From a checkpoint of a small mixture-of-experts model trained on Wikipedia.
Experts: 48 ReGLU neurons an expert, 4 picks a token.
Training: 370M tokens, 5651 steps.
Below are experts of layer 2 (counted from 0) of a mixture-of-experts language model. Rows are named router (the router's row for the expert), gate (a neuron's input weights, with its number), up (a neuron's input weights, with its number), down (a neuron's output weights, with its number) and show model dimensions 0-95. Each number is 128 + 24 x the weight over its row's rms, rounded and kept within 0 to 255. Numbers have three digits each.
Before each expert's rows: a language model's description of what the expert responds to; "comes after" lists some tokens at least twice as common just before its tokens as in all text. This comes from a sample of Wikipedia text that the model never trained on. Tokens count by the router's weight.

# expert 38
Description: Brackets, quotes, headings. Opening punctuation and markup such as space-parenthesis, opening quotes, = heading signs and table bars, often after line breaks.
comes after: "\n\n", ".\n\n", " |\n", ".", "\"", ")\n\n"
router:135167136090142096150094158075159112114145106123101155127112139164112132108105115112135131134142154128119119179159160144124108135161104146146112149128133143112139150141143134114132106147155137093135114151130122091116094122095122178109103144109159109131092133083181103133143076171099171144
gate1:128105139115132110113106162050118129121116116107109082116105097085107127145154131090143111111147141129111169110105092139137143116143113125097130120134129151114107135094120110118098105120165111107101105101140153116122165150093137158158044108131118142104142104134109096151131179150147129132
up1:112162122151143160130154077182125153130160144125126152144156180180126136118116147158157168126146112136166094121121161136084094143104137094137144115122147131146138090168139120142150141122108154113141136132112118140136101111144101128082170161127153147157125101126155168107097082125112132140
down1:145129136139117104107107122104150140122130122105113099102145107133138147097133169116089095120142123117130173158104112148127127140102130122143090198142159123132115130123105143124107137149126130158173144083116096128161144128141118147138024116084095110152107132105117129105131121124164165149
gate2:095127153145137133121148105108170132117114105099072154107134146175118111112127110158089133126122144138142122117112140110086161126130114166127159159131129172092122089140075118094112154134137146131110127047106138119131122113139130166100142180121174101132128085095120135133143111128123135128
up2:092118122118125124102126120091137140135093105085086113137153135182155147144135112151115160137133123138117106144080141132119163134155121159084151180155146167156116116147129114123129160137133141154095087077127139104118125117124130156116147146099148145132128056093123124121147128118104188140
down2:178133094114105129151141145117081126083117149123125134096091072093138150103124143121145114134112138164144136117148125128185151092152155105168091115127133135124155139098166150144109113086128153095177152140164113122112116167144121125103109137095120130147140160168111100159108119155122136127
gate3:122109096114110082112095151118144131128135129170159110114145147129120081124126178093152122131149110134118125142109119125189132122166139113145124126109121121118132176125168147118112103092106138188107127144152118111142125121127083085127087141183124127142100165136164088118091145146100146102
up3:131092132152145103106140078091104136180116111126116147134122112117129158193127106121179110119145121132115152074106073125106180122126137123132132106101117111152142143139175106150142076136120131160079093131131132142157136157149131143118129139166120157136135116134148095139144098123086130139
down3:147134125125131126128148141137150132094113149110110137103104101133142114143140091112138145151132133169102103137130150145134130111151172143137183069116112140118135135089124117199119089141149152142113130124170140136097106136091144082129224133136141119138128161145116156143097156155127129135
gate4:160132079148125115114115138163143127097118176149070120119191088136137138156178123120146157148116116136135148147135151150157144135125148139118127112141124151126120172135131162124160114139140108098148120134156091160176126146120093130170126122144074140128123103155121163142089075116134125140
up4:090101090138116185134162106177133161098150135141109146116138132148124095164143102148161146126155124136149155145170092122151145148101147142102125096113135117106103179138129110132158139164163131100134157155143115185117113138149098126108134078143115110125155112153125136119095145126110172146
down4:131130157125151121127136136107131109122132091105079114096099138101134143115114152102120133116182142154089107152126139125138157106139116118105098093113106134114158136104120103205123087116129106119121101085145154144138114130123110125170191145205136141161121124115134160139126130147113108101
gate5:133158134108137125165112189170178120077123117136151145140122179137128124092127103128171129107140109114141117105133090140114076153144132109167127144117124162176137124146151109131134122108160120127130115109115098113114175077119129143136130159097161102144138128128181126123151118148120179135
up5:117154100128130157130097172166178152125149133127123121127142176117154136105152119131165134095125110131132141109095081140101080138185156131159118118125104165159125127122152132142102112130160118125122098172128105132083172104123136172133132117094109080132142133120172109145156146134152149111
down5:097108128155093111110125131120149179148136105138116146118152124165147114071133144156129122109125145134136159124109108135098109085147073115155190125136147134122123131087096125149066127116101136149154137123075083141129138102121106139142117141107103117121140115119118134141105107127156146055
gate6:142124122119123101139138111139117130113090095137097149129133143117115092126128068122187131082141110124105117132167128127149156147086124087165139123141117104059128133118113130174168098127167153116132162116128108122089108109102089127135117142110186132144139142146147130147123122146141186123
up6:185124122132098122151132162167136137078141122191093130130151161134142151137121076156144134109109121131112122144137116126164160141093124124133151107142118125068132104128101150133105122114139170096153119120113126137151083108140076094119143131119150083131142087126173140119111096150158124128
down6:108122149143126135101149136121096120167147122115123145088124124183134074140093137066130131151144123121074130115103128090117125111149111113115153107110082148140119109146085117172136100120094131151105129107129118100138086110120127126115170161206119153098145119152113145140137116146123125152
gate7:126180167113108130147128154111131108131149133134148153105133176153120134114150106160123114118153132108143118124156095124155109148091100162148090139089095133148116175136114114091106139138137127143105090126117090091162148122121106118120135112126116041144157130114161080124134111114119083112
up7:097197115108115125126133130094158105110128151120134136101115153126113093128144124132137129112131141109119117120106134148136112133127100099130086129089108163105110148099133137090111142148163134117080114138125078099173172155115105145129096116131116099143193145167165084144094116123119087106
down7:086092130157103172114113086147147115150145132135126156130130171096139123129104167141144126086102108092126147152128105164104145161113073156146159152129068126141104126154113130113121156135147122147114099113110158134130082095136129112123130099113152078149116103151118134151135134130140164179
gate8:120141140107123096119148120114123099159154105150192153115097122110142137137145120123131147130120124144144136175167170129146129125156185125111104162103164110132130153116109168149137144127118150105172093144136069119110124075135105110093124147079111133144119146115149088144152166166115145129
up8:113128087120106097102142156131088133121157132131183108115137105169120128145139127134146143127131134144153140163152168122171168126159187126125112162148176110154111120122067127132140134114128133135167087174125090111119151069147132126129105163117104121142132125131155089134138131165118140107
down8:086138140131119107135165096113152158143136144141079108155121133145175116101130098139094109198120084133121125151102138160119103079133122134086151162129116131118063144137145121126132136132102121147138106129182128154104117098103121184115114150144153147137135129097146144140153126126152150098
gate9:156182163158141142134139134066194151157151141108148175146119101133116125100143135061092118136113132118136124106097089117160126150121113140106153135077118123126129131131147101143123124151110100134085142140104151127123111154113112151079126088117133149116115147103145126143155142096122163120
up9:104093045101109090094117095112094135115119114133189119098142134141125157108132132098120116143147128148150122142120185136140110139152136142175131135119155094141125147119124121124154174145091123129081102125147102081134133065144129125134121124128123149133145141140142101127112135127130187144
down9:089103163108117123134149151116135112136135123111101108119153133131172119162130173165152137172122139145079144103152115116109093097113115141100129167118148134116106114127115113132154097111141171129168111095154091117150123122204115125161146156192140121143123130121119168088133147135131127155
gate10:110154090109150089103092134109162114127142174153160103122133112157125082124195133100099112136125106154122129137151130137126115129167153119153120157095129157170133130129106123118160140108159136140096118163161125106165164135101114134128124131128141168134079157172143081142115107165129142110
up10:143185092135112132131112133082104147174159155141100145105155095118124123121174134134137109146099134151182126112154118118100106119137124133146142146141189141111122095126144148118113142091138148088172148130137114138183127155130099127097117117115108170152101180150146109136148137123102092133
down10:116099153128124144163100110135168109146105083133130131128118147138160098150138107143182139135135115127132119112129187140138104135121097140127107139098103147097136166152128153110148104152126083182160115112137064132125092112129126105128149117176180088118110123116137099114118124169150166124
gate11:134116149107132110138128161094136115129105137163129116149065100131092130146088109163130137074140139116126122139131128122125144149086135117094118202135133121155118122131107120099112156152130134186113127082099142163097120113108122107141115138123133105108119150141129100105178110182143176150
up11:154094120105096125114134172135110143118089141155117094123102106105106147125095146148128145096105100107161132129126099156092154125095133102122138169102105152158101100099084166122094137148160138169123144081091101158099129126083138136166117121093102125124125134135157132144164111151146157115
down11:105110135107095144101127156163128146153110123124090149141117098128112198143092139140122156124103179117084127074139102155082125150112165124141128140120167084139097110121153127152126133195098146120161126137106145124140148116150095151145121117161123124116153139140132114152096123121116112171
gate12:128130146088136119176119140133174106114084143114127138151153173134153145127068113139175072108134157134119125131125122098110108138178156127156110128147159117166149142141145110096131087113136138089099120111121121142108155086158132130146155155118138133130130127139171103131153164187126135116
up12:106119126099125152152125165138153139106091140143126114136169167129158160089091128157157075103106129132139153105124114136097108117167161121152140114124148151176107100107135125091103105093147132093118131113118116158099148080125093147142151161101133123116138113154180114149154153167150148115
down12:095119116132083100141122135116132189131086113152157146133174144143149111083142152170163094121122153132130160128133092102098156058119114129154154100122170094125105129120097122116090130124128098110140118129089114186101118099137120124110105140126129110110105118119127093128126114114129154097
gate13:147124126148125091112140129102137130107099154172070127129133109169119125143151139110115137145150110167085117169097188134135157121143172104169139108080120158110114115110104151171134108110133086135101149194150113167133082156121142121130126127136117111120109142097151116130110125123151130129
up13:063143112121140164114201143207149131110123130115141145145145129128143111117142172103154138153152121118143112104162111137138134139141136120125113142102132138152155136121157139128071145168095116147085159133134120117156131120130146134147126106160104093134122183121078119091125109116138134113
down13:148147122119128124112095143123131148133122154110121110117100127091100158143149089132110146129144164129108102162109159145123132099144091137098167075116093126116174146107124124157134109118154102113139104148131196171135121143049154131112121135122146157088111120147166129168113117167134119131
gate14:077106101087116138147124124132133114115111122121140114126132132142129157092139151200111135123115112110131134132127113135102135134122146122140127203138114154171115154168084098124130120105152151129110133088094139101097090098154138125123177158121116069136080111133141134112130106104108171131
up14:097107092110110098122103104147125124162099143134154080098134163129144152118126146131102153132110132123160120107156140124129116137115144144179156146153106150161116151117084107169141144102155114127085135119068130119131073113146141117106157136140126101128077117130141156121108059115110132093
down14:111156158143144118141119126115113133137109140118092116104109134124102126103164130105120137156110075121177123141134110137178124064139157089116151116110078152123097114112143106170086148094120157077151165109143139095079156126118143156162157127129115138119125139125075140146118140152127117138
gate15:098133151084117168125139138132126131133122136142117095121170142080106084099154137148122123124145127131158111130094111094156145158103168140135134175107121130108136087106137140093139133169152139161144116152076119092149181090130104164122154140136155179153144128121150107136128104138101100150
up15:108178086100120126128137124149174127182153153108119122085170138135122065146142163118129088123121165162134132109108157149170104139091141131137123124118107140092133125124126100098166116156154117116132123172089140115144166120108112149125123135132136147124156152128138094145086132164139172132
down15:116139169135147120141134154104129147172141153120113112120140156121180156174147135138095117139137137113118095131122154098147153119110089188085142125116117107101101077175115136116123156145139112153110055087123129167108155147175150143139128128151139107135113116101113129161118118114148148123
gate16:128120090119129114099159140067138128099091142173146114141149072115076114158139189112138144104129113113110108122138130125141116110145137086167139119109160141120149110102116127167144127149136141134146129098175109128130114165116133083168122127140142162119116176175138105141133107152151153139
up16:170180136138138088130111149122129110104132148111097155125143137117167114122168101101160129143126135130112119140156111144162096115128113193138146135150131154135097187113159132128125126135161116107087157113135084119118111123115139143137168064093135112138142090108118157113133121101114183122
down16:103116137161142135117143142128113147138162088097159074129133113109109146132114149155106140113140124104101154156108123150122146154134129129167084141113132070121152104118157126128126131161113154082113114117147153177112188156102126133145063171096095116144105170124101117136138134154133144117
gate17:145133118121135128127086167165126107071144111139116105121112112120142118116138115138127141150168159129091135109093180135151159120185145162105122130148100134111130154105113108152142131141122129170110093111094156142162100148125161119176131168176151078117145088150140152127102116111112147115
up17:111159124082135118133083143153130129129157130044128119131165168177114098131144114152129166143165131113107130137138138120132091115157112092118098158126142118148107127132133113128148138155138098154106118139157124116155102109111173128157093120160118115117116149078129120103089078150129165114
down17:125123123133119130121129130134126162152137156163149110130104106105149151115159120141098141116132116153098127152125128163096128160142086170116110154095101127090137136104093139138135174099144123100119127145152174142105128171100071197156096132081126128121140106116135160141117121130084177144
gate18:105137137159144140153117118096133138154151099111138176135134160138135138131101105127128136125115088133091095167135130137109126122155137142089116136195168078066125130128129159130111143127118159074211103152147119107139112132120118139103095112111115108140122105093106129115128122110092121132
up18:149161114149106141128090154100103128149159113124134155122142180110118148161123122132119130140128085154139122146121079126096134116131150128097168136205125130100132087092109173133134109129117144096187131173137108129114126152121102109110082140125096135133107129130125176144118097104133092118
down18:114147128136116127149135086123112138150140167113129109144122108143152125103136141126104075155110109138144092168082119125161125112139113130052167127122161123163085096152154159102111151119078098137117121110163154178099134127095123145082113105090145134143159125108111153114124135125130110120
gate19:125132155138127106127126141139115125109103094075128177126085119152145125093123133073127119150133166090123158121171141128109125114141118143112095137103191121139135154127138117094135102142111124135143083088119104111153169121140184137087150148104116091145140125112111110127103084135126182137
up19:125106159147120123118110148150102140104123071061125176118079130154151153101133137100126158135141146115143124135175152130113128101166123156108106128114175130110119121121097145100097095111107108138144111105127131133132156128132174132102156148099078095118125126126124156126135066154125171130
down19:134126130095107114165126117128147151129104111133054126101131135098134109131163090129109151117128132097130145087116160088098095104127143119135170122140067138139105142135091111102145143112117122156135157154164158102139146139102107093126114181115161128134111079166154114134128163106136103102
gate20:161173131113144138112173170113116119128181116107111100122132133137129120196162128145083148163116103106090130137145176138161163131171126138131129116115124129133095132122116163165130128117130114122121139193126108138124178124110073161172114134141145122094123111124141116130128131115116090113
up20:088069131161115167146098093183149138135106103125148149153125137120132125117111122119132127104118122140113095102098075140096098111106116100132116104104141101112155121115163105129104086129142121099118133083138118110077137149148188134121128132114121160153119132146114128117080136154177097139
down20:138166129115140122113140151123144100088158147116146122146167096107062126163153140143151129122115160118135116106119104139109136152143138116153128129112165106119117127140165100078139118160141180132094136119100129082104169152137136080128133104128101144157123131137066112125135139125090110187
gate21:115125161123131098162091137088123104143133149167126148122148139127106098104090098167054111152119112160108109120177194142128161107141127141128114114120078141154141127121104106133152121102108115122126111117124115151125155122146101159100174144122195115111099092137121125140126128139134143127
up21:104111140167115124134099188115101127121139147131104144106171114162134141121093125138086137136134142172120095144101187152144149117119129149150148102153110148128091119112113094144120113084108099114103145131140129142120127119098112100106174145128214133119095164127160114146137115112158125130
down21:145116129122123156136152122119086134101092098084116110084127116162167133121136135121146117136136092089111134152068090111149091125112122120105137186114121125108141123122177124169103131115128159104129135158149117127134108105136093126149195148121093114137088144142126129107162135117113137072
gate22:079142101129124118138112144134124125108139116150158110134097140115155159097118198107131158106135147139126089134134105130083114131128103113140132109124146112139110087125118145113091115118143136125194097117119148126129193134128191095095113141120121109120093170103121133114105117176144081115
up22:149142131104131116122129147153099135167151151135110128136146139100135152145182150174096129116118123138169153113187124106108126163069117073151134119135144140093150149115140110117111119156116126128087156137112103129166129103126118182190123112134123138152140113150095120155123115177107142109
down22:098129092135151137146136118141162141119116084129125129123138107130136135098129131101083161073148134133120140131088113093156134127146123118158118116132124095115078086161154093131171164134151094121122136123132120117110168115125165141152046089129163140133148168107157125127137112094161143136
gate23:161152191124120121156086149128133137159132161117115177164113120114125118156153124140081101132121122127133103112126088116151124132087114124104128142147086144113119127146195127144123109126098119124107114122130195141123120163111100130082108069153112158138126158126115140135115105102141087144
up23:151078147173125140107122116088119125125137108121132148125115143172176184135102127128093157154139102121116108141170127121139124139121150174116123122177131110132119122133120136188133143105127119183118106152159138150120082094124101127109138100108100134104115128097142171121157180109147160130
down23:159129101139124114139116116125146145141135151099139184132093123122106137101152156097124071123132157092160135157121111129116131126140129155145103101144115098121149162130131138143133147112095094120108136133097147130104083137101122119095123083033138140135147131138137117149111094157120114193
gate24:131140095118149134098160127191149126091123121116168122130122112106118083122115097099132134137110096151141078114154159147101131113154127092152107115111087136143149097109147133122134128168114105133139152173174147097105135151108158140182125107138130075145122181153155134135095124140114137113
up24:087155168148091115146054163119111153155135149139145143125167155133180146109172153153131119128130108133172147099136126152153104116116141174096139145139112114133116159114151114136105131100100117133151123099115132174100146095158108141104155132133088120132155145110167172149131130133123109120
down24:131138153133124129135114110142139113128127109103159124104157101123115100129101141129100152133137148094162136108104133104130106164134093108156118179142116128120109113160138169134184210151103138142127152108101088151131154127155115109150077104105120130168141137126072155085138131104125154151
gate25:117135129137143108142122098154178112120141083101166136130157108152126112159108157118142128100156144125142093118097193119143097139085094127122136101127138113102141093186159082091117133145102146092139132109129166150113123114140178159115139106129109107110136117129098126096120075125120151146
up25:137095150135142118158121162090120122111105128167117151131094136120114106077124093123109090124144105124109151133170096104121174142163135124148110162129095112141155159120105156149161122105124146163104125125118094141171128092136084077134114145108172119162108121136160129105161170119128138160
down25:160097114132160122144119130126151111145079116164138167140120147132097125114113132111143097127105103069119111141128134130117168125142118166126119147140127123122141108143101173141110152084133116145083149105115125133131028109128102075141137121133133121143142109160166104108159110151142157152
gate26:119159134119159154134142100102126105100113128147143118166134114099110126085074139135155159150118174108120133090129123094108103153120137168091157165114112112132149170147118110101128086103130128152168108114186139107121140088104102094143153162146109133118135149125126135094110150109076122117
up26:134117131097134113151155182132138141143136125135109135128130126141116109145131111106139057079155126110124145153105154137155139118134118079151094108158136099125126082126147128145136154157137171101086116151103130151167131144170164136108113082112158143180153118142127082116163133140138157160
down26:113129131122143116121136181102144114119122143127111167092064110139153112127148120082128109115110104114099101131146157149130142158168091130124115115214162138120092135135128132139141104114130114098097130132155116139127087165114103145129067137117103158112130161103145152137111126144136082112
gate27:082129133108113130129093174139162109116162129146161134115078167131096093065134131133116120147162099126145113165125122118132094131103114093131118152110099153156146179142133128133140165113157105143130136125104135107135112134164104137111143075142143066131127122151171103130146086129129107142
up27:100172094140133151112093169154162118105130132139162144138101137119129127119164128081117142129122111106109097140087143135128137125173158148112104121091140136124153163122123120138115113117134151168081136125114142113131179112091126154146098106124124149158201090135136112128109077109151162101
down27:138108139149089139143117132147136160151137100136097147122096106124166163115133150083136128151139127082135153124086119156149131127126100164101139159121110156090124135141119151159132144104107114182134084091120093144108129077085109172113123114142124121182103178094112147121120106129126123105
gate28:133158142096109155136112187092086136132134111065122141132169127138128086132142155114142129158143140128130161120102118103157100135110119091089121132121140135148141125157120137071123128150089111102139142106146182156144118161118112117161083161134124150126179094098113113129130152164137125115
up28:107116126108160131097094127115087136106119097102126120134158121128094102133113106143207146127136163149104195104117123102145158100139093112120119126132139114101108107142149114180116113123147093148185108126132148129143119127107131131119113103153180153102116081134089135104109156132132151144
down28:117145099107096117138156145107124143128157143133144101125116085152148169120124197141129131104131116193127122150111138157144103148134107155106129130172097103085146099151123149159091140118106134100124172149142118149115142161112115141122170092146128144087108137100085155113100095109131155113
gate29:178131119124136130139132087134106113084094118120127136125108112106117130095108113171110140120139106133139087129156121083133103137092112130123149131122095163084155111116142124055120152155113159083103152125140161123131135168138147117128133136109103098150099109118157121116144074098079086130
up29:081111153108137124131134169091172118165143109151103150163143136134136122142139153088132116093136166124119165143105133142106153151149154124129096115138151080122132138149126118148170095087120133158153105151125101126150113109135104088107122121152155160108148171148101115129086187156153145151
down29:083129150140152119137126175104145140114111107123115109181165082136157151112169159106123149095147100130096138123094133127119174111146155099153095148150143101088096098093127165170129146104109131115136126161125109124152105088101133167141121108144139150121118139135120111111103118120136162075
gate30:125108115139121101139140136172171127075106127149109142137162132157155164169128161101129136169126137161149117110117134108105132115140107163131081130129090149076143113138120133159168115141081136106139114174107166101183148112138148107121182145135121121137147125147131135093149096103108130111
up30:112159116101134154143144124106089121158142135145171106140108116106124080100141095156074111117092112092143120142132130119165070146087145099110163159125133098185155138145114117085125141141147128156119151077113102137111153117144111165129095139108082130124129144120107113107115131111132111152
down30:114135127140129125147133121138155114116076129123136168145169121094150124122158114121119127111098096121136174143128092100109162150147130110114075171132123088098109112175160144073159145122130138131136124140140116088132182117157105148121090120117162123166172113129114136106157128103105094162
gate31:130159121075122148118188087111147133140158129157131153134143150110134150166085126127090108103108120113120110115139122153143083135111134116122090119072159145161152120135097129118143176126072144094144143149140106119150135154162106161095129130120098126140158127139093115141123102183128111132
up31:116158138072137140128132100134153132147159150153128133124146168127126131163093121122095110138119130147111113117134150145118065162121124130094071092065124159107174143149128123116154148138127126103124162143124156108140164141133119144130126128133102121115147139169106107154101073182165107140
down31:089145148102114113161123138113140159095121113143150115133157120102144125198116120159082126131133117139138115120172106171133115119127113128148132101113179077156112108154098117084124159143120124112127116103105115144130157151170163132134104128154131101160141105160101140112107129166140135194
gate32:117155162144144144163144157116135147179148176160100178116127113123114121103105150132156098126111131142148082152141140130137133104132160116060149137099170117105111134131115146101115145101114124113129145137127125149071122136078134114129171173111123117115132159118125110162171130124142075138
up32:157103082128141132097102175152124106155110103114123090121121118141145165106121120171118131142146121105143121113118135120154162140143123130159103108134100130152114123148161115187097091121092127174088085135142128118162169103172130158097166084117127096135130145113119125112174155122123137102
down32:137130109122121126113122134136129114074101137115135157142143094120129119126114127118097130080152128128109169104120141145109105113130176148119151148187100137087118129125131064148148125110128137108162153127114141118122125155184124090198152151127101116159128171085138129097089113100116136156
gate33:153153130131161096143111098136128157188152147148107138123107102125113125092166127108135114127101142131183122137152091123102137112100115153126136127143178135109131090132149114128088108159134138146097117099093130104127170137116134157114144126098157137137066160129123120115123072157160181115
up33:181118101112138083114097128155131128131112173196141096129116109151104121106124120097142096087093176133134121130156160171152135122148163123139142071130152136162122116110141153109153120102156137098098120153143140110120153129098153154143111127138130124103089136129122122132153077099154153132
down33:111094093124110152135137109138131142167129132143155091124113172157165116114153134188138120135103159145139143161126148145161108148101110136110186175118111126126122158142123113092128115185133158170182120130121084174111113126140123135160119163154113120112132110109136131141161107156103147136
gate34:105125133088111133143104128118103118130139113109137087131157101125135124118109117141186081115156174143137172113157167090147137147106124049123127128134107121146138111163148116130134123138148128133197146136133175127134157109122092145148141092116172174118134095116111116130106144157133143147
up34:141109138147147106143129119148161114119094116163150149154084157120126126132134103109091162123148078102089100164084094132110139136146124179147110167141153126116135134150123147160137113104104132131102120111144101131128076108164166096112117167096099102145098186118143157115154136136107129134
down34:141110135125124135118107119140145115097065146122133152116116142120091092145143082110129121117128093120105157107173112135110155131137189151180141129098133181178132147113116136118157131102142139100121146094165149109154053109111120109130135114078134100144124137166148137116121138144115136133
gate35:092091115133143104131092109185124116110093108106147117123138119159142140161119144128133130115151128137115138138150123146100156119129123140176103126118187134102133091147114126143109106131129127138100140183156143089134136134110209161150139143119105134108114183100131103132152080158127168125
up35:155096116091141134132120140053102146172118122161097124126120133108093104123110102139120130084124147128172144116078118142168114125121091123144122156147094098179125159093136127104151119092099135107149136109123114146133153108107073116114099093121150134158149090161092129143135135120129127137
down35:125132143133120129132130100141144086141090108145156110136175149102135121142119174129138141106122095109123159131176112079117131121094124105160123171161139102108110107146143171058125149127124155124106163103111123094104152104149147119141081131086127109157141142115108131080154102088132134133
gate36:126115125146145071141119168128153134098148132151057136120143118166106142138143129119106139136134110137113084086137156164130134129128131097145153115119141151086121111115104135136166111078137155058147138115146121138154144156106117110107113141162158159114071105137107136137136088135159095134
up36:100115161176114129125073110166190124094122146165111130149120143116143144127102141128128125144126125129101100169118149132092145140117137151130123127162144135122137118151113127106101117112132120157165077142095192137109139144159141123111191156095159114119118082136115149123130139135122071144
down36:167116111123108122127144160113078138135147110078142139095133100152102159134093170142114122116097149159164095096099094152152115125102125118139144144144163138122116136087151137138085171117104150105138133117096087120142123087151097148117121121116061156154094131126107140119162130134134136098
gate37:138108138130118127132145129125100140132091112122110158120148111140138147178140139172103138126121099129153073099167159122123113100143110182118130161081167141087107122144127121138100129136093146098138127093122132052165143117155146105112186107108152085148118123136099117132113124131100128146
up37:132145134090143142146094163158132125134144130159159106140090147145129112123144138084077110130152124099155128113115093091135135127122077086170112153123119111165140145108162128115105108139126115145137128146069128097102155160133097108118076122151098121136088111177118132112132140175118117100
down37:162130176157135133138093146115108111155129102160150105141116120106146092180172104132180163121105093114116131154152113119116152136120125115105120090137151169157099133161079147145149132134126132153089120103074123122095135107125176111139108127112147129134125084118103155112104136120150085127
gate38:161168163112157052126123153037108103114098107118103142110088140148134105120135119100121117149145156132103145120125159142142149124131159152127150120133145129149141172116109124150120090107117129123126096124108162123105080127132117115141104157132174160128114124159152136129149149146115169147
up38:155152137112124100120101115077116109106105153136106111111112125149144118181153104111165117138159164118093104124139169145133167101133175128132131104083142150130110159122097144148138094097142109139111086134132191124143101146099125140126152148170155164095130137160145140139160135162105151127
down38:122137098175119148107131109140148153130116134136151108088129083139141097148123126138133129134113159155157085147110118118131132128103143145096131118133127138120130109132127114153123110135132151145113136099123101188138120115114172119127241112156126121133127151148100165127101132142158080070
gate39:153109126135110101119130129120144139135098139138098099142147117108151151102125167134121145174113137091107140115155124144104130102092096148164152139180176157159107153132132116149108099104125109115148177129101109127149112118105180110094097128119105110138045147117133154109100099106108111141
up39:135114134111115090105059093136105139113105109073119141122108120149124133159129115167125120137149118102132103116124125119145091133099130150176122135136151143133128125124154109157135102131120129119116133111151166091166078141116184117087096099128077092149113144139123166096090096143152096126
down39:121120134158132127111134118118130140156153151161093137132138087109101143131140165091112112159064119153118113088158096177108142129146066144157140115139145105081089151135128122105141107129155136096136100134116142108107132126108167127130113103138146110157090131112077167113131128148112115182
gate40:130136122110134104123108105153097120124132121067167147126137089130147108086112156111105092142121134144124102165116199151188078104152096140116127131123129072153112103122130140134122153106079123107122110119171113123116128113104189121144133123112107133131138176121105132132125131153152144116
up40:132107082123116134128131097083126132144153154172160118122126110093122111103126110150078114150123112138144165125138115128166171152135102090106136105138093142151136137122138116130145151128106121157096133133122114142123111118107102124154115078113140140117157087148117124157162217122107190120
down40:094101161116143150150145121128119114126122103123095110144110152091135142116112134152140104132147074138122135129134142141144099086090123134130109149127149079110094111201121132139146153104183110112105087103122136123085137102154118161116121108136173107172137134135126178125144119079130099153
gate41:157122158115140132148089155114144124111134121146109091120119173147122113102113104152127133116166127128145154130150137131107157158139106124168127150167083171157118120145111101144129097106152113177135089114101062126152155076154094166122131126153165126118105070126131148120153124097124132118
up41:123112082132124119087171085130126121128123114126114160117138119078121169172139163089105102163102123150096115154088134109144109097103144154133117117113183076117131116130146138128114158138098130080132128145153168127097103144122141106113136105098098142139122169136106099141111164166146119121
down41:126127143121141126132115126128123102123119142139156134187156138095128098152125120153135101172136150104135110156115130119149157167135098161115089117113105121129120161183135113077175112135147096159100108112177151168111104126130150137115093098182137121153147114125113131113118118110096145193
gate42:167096119104125130138129124138098110128102124172163122115073122134128111096088127138143123120132134069176121122186156071135115115074146116143126114133084159136140125151113110131132131188137153125132142137085154159127102128142133119112125137134107091157152124129119093161157160141111105146
up42:142107109116108125141148088126093118137127144152152125098074129130152114105107107150160152152123131110149110115186135091138131106099144123130153116133081167145135174130100127115112163182126160147135143167079135188114109151128115129121158123150085091107133108136112094139151153116107106120
down42:114110102110075125124157127114119138151167188084126127092091178100091130108136138178122110138116157119139098135162109134125126120094107136123161083154119157148119147164136129131136150154130123125150152155120122112095129161146138131077144130104130115097142119129081171128170163120125127156
gate43:127153143136133146137127143113123118088171102125080149102118137174109121106119102082121133116158142117110147181096151160128139132169117142137120095175145143088106092116162141158144134094148116108115158169100182130118072133108086138139118114146162112126122100143167139148122120121142146116
up43:144132103125118182135157100222107144086114159103138133159156127147105109143108108153139110128131153129159119102149133106184139134137101117157104132111098116120158093136132152126130156112138122096112125140127170129117147123132105143182161114117161071145154135125164127138121117133132101103
down43:118132112103119116145152135109134137143157091136090105117114146146148131116116111111087125126143121137086180116117121150105134127116129153120205113131129152119081145097079090184109092164103119123131107149130110114149087112122136131130107166163129125077125116127172114121143105149110170097
gate44:178151125155142095125112121106143125108084118121080116132109133112112144151122112126154107153154188137135155124136138130128132137134138163074134138136109158075148202144138158134148108124145142125112093146125096140103101150146129119117118190153162123121131100126079125144125155121101097155
up44:197162096153135087124122102081142138108122145106104119125130112112109127147150136118150148144134173126146108108119144119105114124150158147066124123115111183083126177121129164127115099128165136124129121139159106142122063141106124125133140176140135102121136080152110116163134149122101114125
down44:114094173146130139136162119125141137110154100107118084117142146158132088158142144126137161123175121147123106134117130123109092116117144133161136112114137120151104138130144139163127126144135172130149128142125168164123132114176130111175220134142113122102141157145104181109152139158130135076
gate45:149122169118118155123098165098097142084115105100115129154123147140153141133125159167107162130196109099137146124117109135115095129128066132141127147143140171165147115124128124141106093102132107137140112121114111098120176156121131130110110124116140062108101055142111104126116116113124130124
up45:139092114116096105156124133128147113103113123180140106097147109099123155157137157128106111131121140136122113142100128126118111113124133151134129062112147108102134121120120147086119055135126169062134125110132131071153158100164150102093141150119108133140136114127122142124123109130165062113
down45:126125159146150126118155118120116113121123104152125112177130133109134105147106166160152110206126104139137127135141120104146087097139125148120109147101145131138119139151149133081174124141161147163135125137150146178116125126141162138152137152158100150153107122160088110144132123127137150219
gate46:138120158135145083124079095172130116124130066142172151176133181108130133093094133107117130134127089115122136132064120153127113160124094150150116136151161099143144132132153100136137142168157137113115127147135094104108145105113169146139107145137120133160110134086126132119124097159131167130
up46:136108148127099070091064093180113158123117096147153133134158146158143143089120161096112161131104103128148138106086123142123125124112105158176147112177137133137120108110130127155108104159141118134115135146122077101100135117108162133108090133108094149139112122117104154129099100136148139102
down46:124151150148122110111113115116142121181167113119141139123141154152102132127138152143091143146132170067124129170121140144120077114115114149112157083134081125112131115152107127174165140098084123155169141129098117171144099104144150150128122115150165144144149133115119168159091114136171135128
gate47:119153102113160101112141158143171157142141105134107142131139123168127112129126116139103125161116092108117136146132130150154163113193098131143122139131140137091147126125157149102139091137092125095129126145131138104109191138100104153133131138110201148110122192143160123120126104119086170120
up47:126191113073135134126178129133129135137090128167117118145170086122107131126140135110140102113114105147147129082122103110110153117124109099153138157135161148111156096135177148128124116143107137146166161127102153105123161146087105137129069120112108164141080134131146091137158125146098139125
down47:132120116114133129129067138129154114171133154165160148137139149159113100173158146145176138163112102154106131151165145135137072101123122143166140095151111108118166159107101123153147095134157153128125142123105095132129088097137147101131147097139142130096120145145144123155075098145163115136